config.yaml
num_hidden_layers: 10
hidden_size: 320
n_experts: 64
experts_per_token: 4
d_expert: 64
d_shared_expert: 0
hidden_act: "polyrelu"
moe_layers: [1, 2, 3, 4, 5, 6, 7, 8, 9]
router_score: "softmax"
normalize_top_k: true
routed_scale: 2.0
balance_loss: 0.00874
balance_bias: false
init_std_router: 0.0212
lr_router: 0.000372
vocab_size: 8192
norm: "rmsnorm"
norm_eps: 1e-06
tie_word_embeddings: false
optimizer: "muon_variant"
learning_rate: 0.0107
beta1: 0.95
batch_tokens: 65536
max_seq_len: 1024
train_tokens: 293700000
max_steps: 4482
dataset: "wikipedia_en"
Below are experts of layer 5 (counted from 0) of a mixture-of-experts language model. Rows are named router (the router's row for the expert) and show model dimensions 64-127. Each number is 128 + 24 x the weight over its row's rms, rounded and kept within 0 to 255. Numbers have three digits each.
After each expert's rows: "comes after" lists some tokens at least twice as common just before its tokens as in all text. This comes from a sample of Wikipedia text that the model never trained on. Tokens count by the router's weight.

# expert 31
router:164120118088121117119123181153132115101100097122113110121178140122125122166120132125133085104125123152132102128111167102103144138160108125125136140148134126167106164152115137137099149143149105
comes after: "1", "2", " ", "0", "9", " a"

# expert 21
router:107121170113146127170170144098151125136093145118104098095138123134109100104116133154151119159102144130170122151129106067124110085142091131117131098094129126101102148138140090135112118105135111
comes after: " ", "1", "0", "2", "3", "9"

# expert 41
router:091093106121110158113141111139139143101091126149154124085140131109158181098142134176111093151101112125167114139100114143132119120123087152130117122090096155110153158144116103168127154137159105
comes after: " ", " (", "–", "/", " January", " /"

# expert 4
router:128180162108110149128088132118131148097152132114120104104125185136128135100155134130120100137167085121098117154199154141159158100124146132129110112151124153125158078097119140117094124114101110
comes after: "\n", ")", "%", "==", " Total", " =="

# expert 43
router:120124120118153129116137095132166080104144155120144140112144126132095161129117107136119086128158132134114087124150123171110131110162148134135113126135129111125161131159085125101170156165122155
comes after: " the", " The", " \"", "The", " a", "s"

# expert 15
router:127095110115134115098187142134092167122150153130150101113123144122101093121139110145167158152160104097144118127145085139136175164097117114116112132112120149160141153140140142134088104129120093
comes after: "\n", ")", "2", "==", "–", ":"

# expert 50
router:150160156129149143114142127108113082154147171156136108154122132111159128126114117160129102144118117148110099117108138151138121114105116158151108126127167153140161156146131156123148153176117083
comes after: " the", " a", " ", " of", " for", " with"

# expert 0
router:126093119131131139114109132087109155129127130134140116121091146114102176155126142169131117081140137097173105165116163141126128138186120126147135119140115138149183119155093180141154141118112133
comes after: "\n", ",", " |", " (", " by", "\""

# expert 9
router:106126121159160118117145133137125150178130179156154109116137114152145136101123133096140133147108154127156126129110084102131128106161147128127129144113123094100122098126116125129107103101153113
comes after: "0", "1", "5", "3", "2", "4"

# expert 52
router:088144133151105136084108166102137157069110138118090141137085151109105118095121123088149115125162094120120108115134143126124126095180122141164149155098172125163183145155125140143131153092125114
comes after: ".", ",", " that", " which", " but", " it"

# expert 14
router:126134148133162140120085143123176122119110168158101112154111118192138110135152118141170123129176086146134143158155154134110130118116117143163125098132157165113159124148147157141122125134117162
comes after: "\n", ")", "\"", " —", " MF", " by"

# expert 20
router:118099165109088140131135137157158116137103148130111116110136151145126111093144124155149112111137088139157130125118138176134123129145160126130102157099092156117135133089095120164164118131135136
comes after: "\n", " in", " of", " at", ":", " to"

# expert 57
router:132089150135148132131118155128170147081111114102118090151149104109154143148120139112127081137138165165133149139186103135112120117150151139147131132120123141097159128091192173151111121090118151
comes after: " |", ".", ")", " =", "==", " =="

# expert 56
router:090163109162123124102151125093122131111081162146139115119157116146142137111122118133150145111123121150112145125122115093131157148145148165093092115142109150137115107139100108134126161124091137
comes after: " (", " the", "-", " \"", ":", " by"

# expert 16
router:145093104127133095080134122097138170107148154151138147143141125080119141109135150124136112104126157142149129106154172150128104155169144121163138129139164096167150128116088114168142128162149134
comes after: ",", "0", "8", "9", "3", "5"

# expert 1
router:140159123095154138104135123095112139102129080169144127157141141155123148152140132117113139107147128140150155140125144116093125095121125164108110162151187133139145173123153147139160135148157119
comes after: " and", ",", " |", "\n", ")", "|"

# expert 7
router:100162134151077110141176116134120139084087148150130124182113103118142107161131142157131114165127126091108097156150145142109171153129138119103153094123131133142118109134109142130127124150150091
comes after: "0", "9", " ", "1", "2", "–"

# expert 48
router:147124147150125123111135111127109124108093143131111114159102138126130109095149100120156163109098089166091140115137145117115178142155089107184118099114174097121157130094151110133125162094142122
comes after: ".", "\n", "2", "==", " ==", "==="

# expert 55
router:117135145097133110128111135138125140135103142120139142139122143148143133109155130143167165121135145104168094169105125151126105147131147142160137141115128124106118169108190133150141101107173140
comes after: "\n", " of", " is", " List", " to", " from"

# expert 8
router:125132135142126125168109123096125135174157150171184161118115101121126160106145118205149118143141158092148122144099148118114092129140138162113097122106106157168174125126138155142108099107104150
comes after: "'", " of", " his", " for", " with", " in"

# expert 36
router:126113135127128159127196119109101155105091117129133110147137091115102173108101116153109157125143133112159114136135114129117113140154110116125096136154111146130123138140171157156130180146083147
comes after: " of", ",", " the", ":", "-", " in"

# expert 30
router:078143154113144155159081101111148115123107188128185094174149122143112129154089123080117129143113143182130148091147119154105132123102140142112131144141101160139120187120094154117129151137110121
comes after: " and", " of", " for", " the", "==", " in"

# expert 54
router:152113132094144115116141096096142158098115117150115096124110177094103158149122102152119134150122119107097131142121145086126120116101117166109114147159128170131130148111111154150126137148176167
comes after: "\n", " |", "==", " ==", "===", "See"

# expert 19
router:073128119132103115097103122131131144165148102138114142146129136184175148160159100086148127148095144157140135127172120119117136145096142100135172096088138094126138130134100091156112118133157101
comes after: " ", " |", "2", "3", "4", "5"

# expert 46
router:138125125167099169105146164111136105129100150125153175097118123119099101108143081137121144103137123117089172119094098100132166157149116139105163164175171132118146143141114109147136082121125091
comes after: ".", "\n", ",", " that", " The", ")."

# expert 40
router:136160104173130100121105102089072125105144126177122166138114115138138130129128107139147148112147174122135088152138148139151061097151121164103103094148120119172133122113123115146083115097150096
comes after: "-", " (", "3", "5", " •", "4"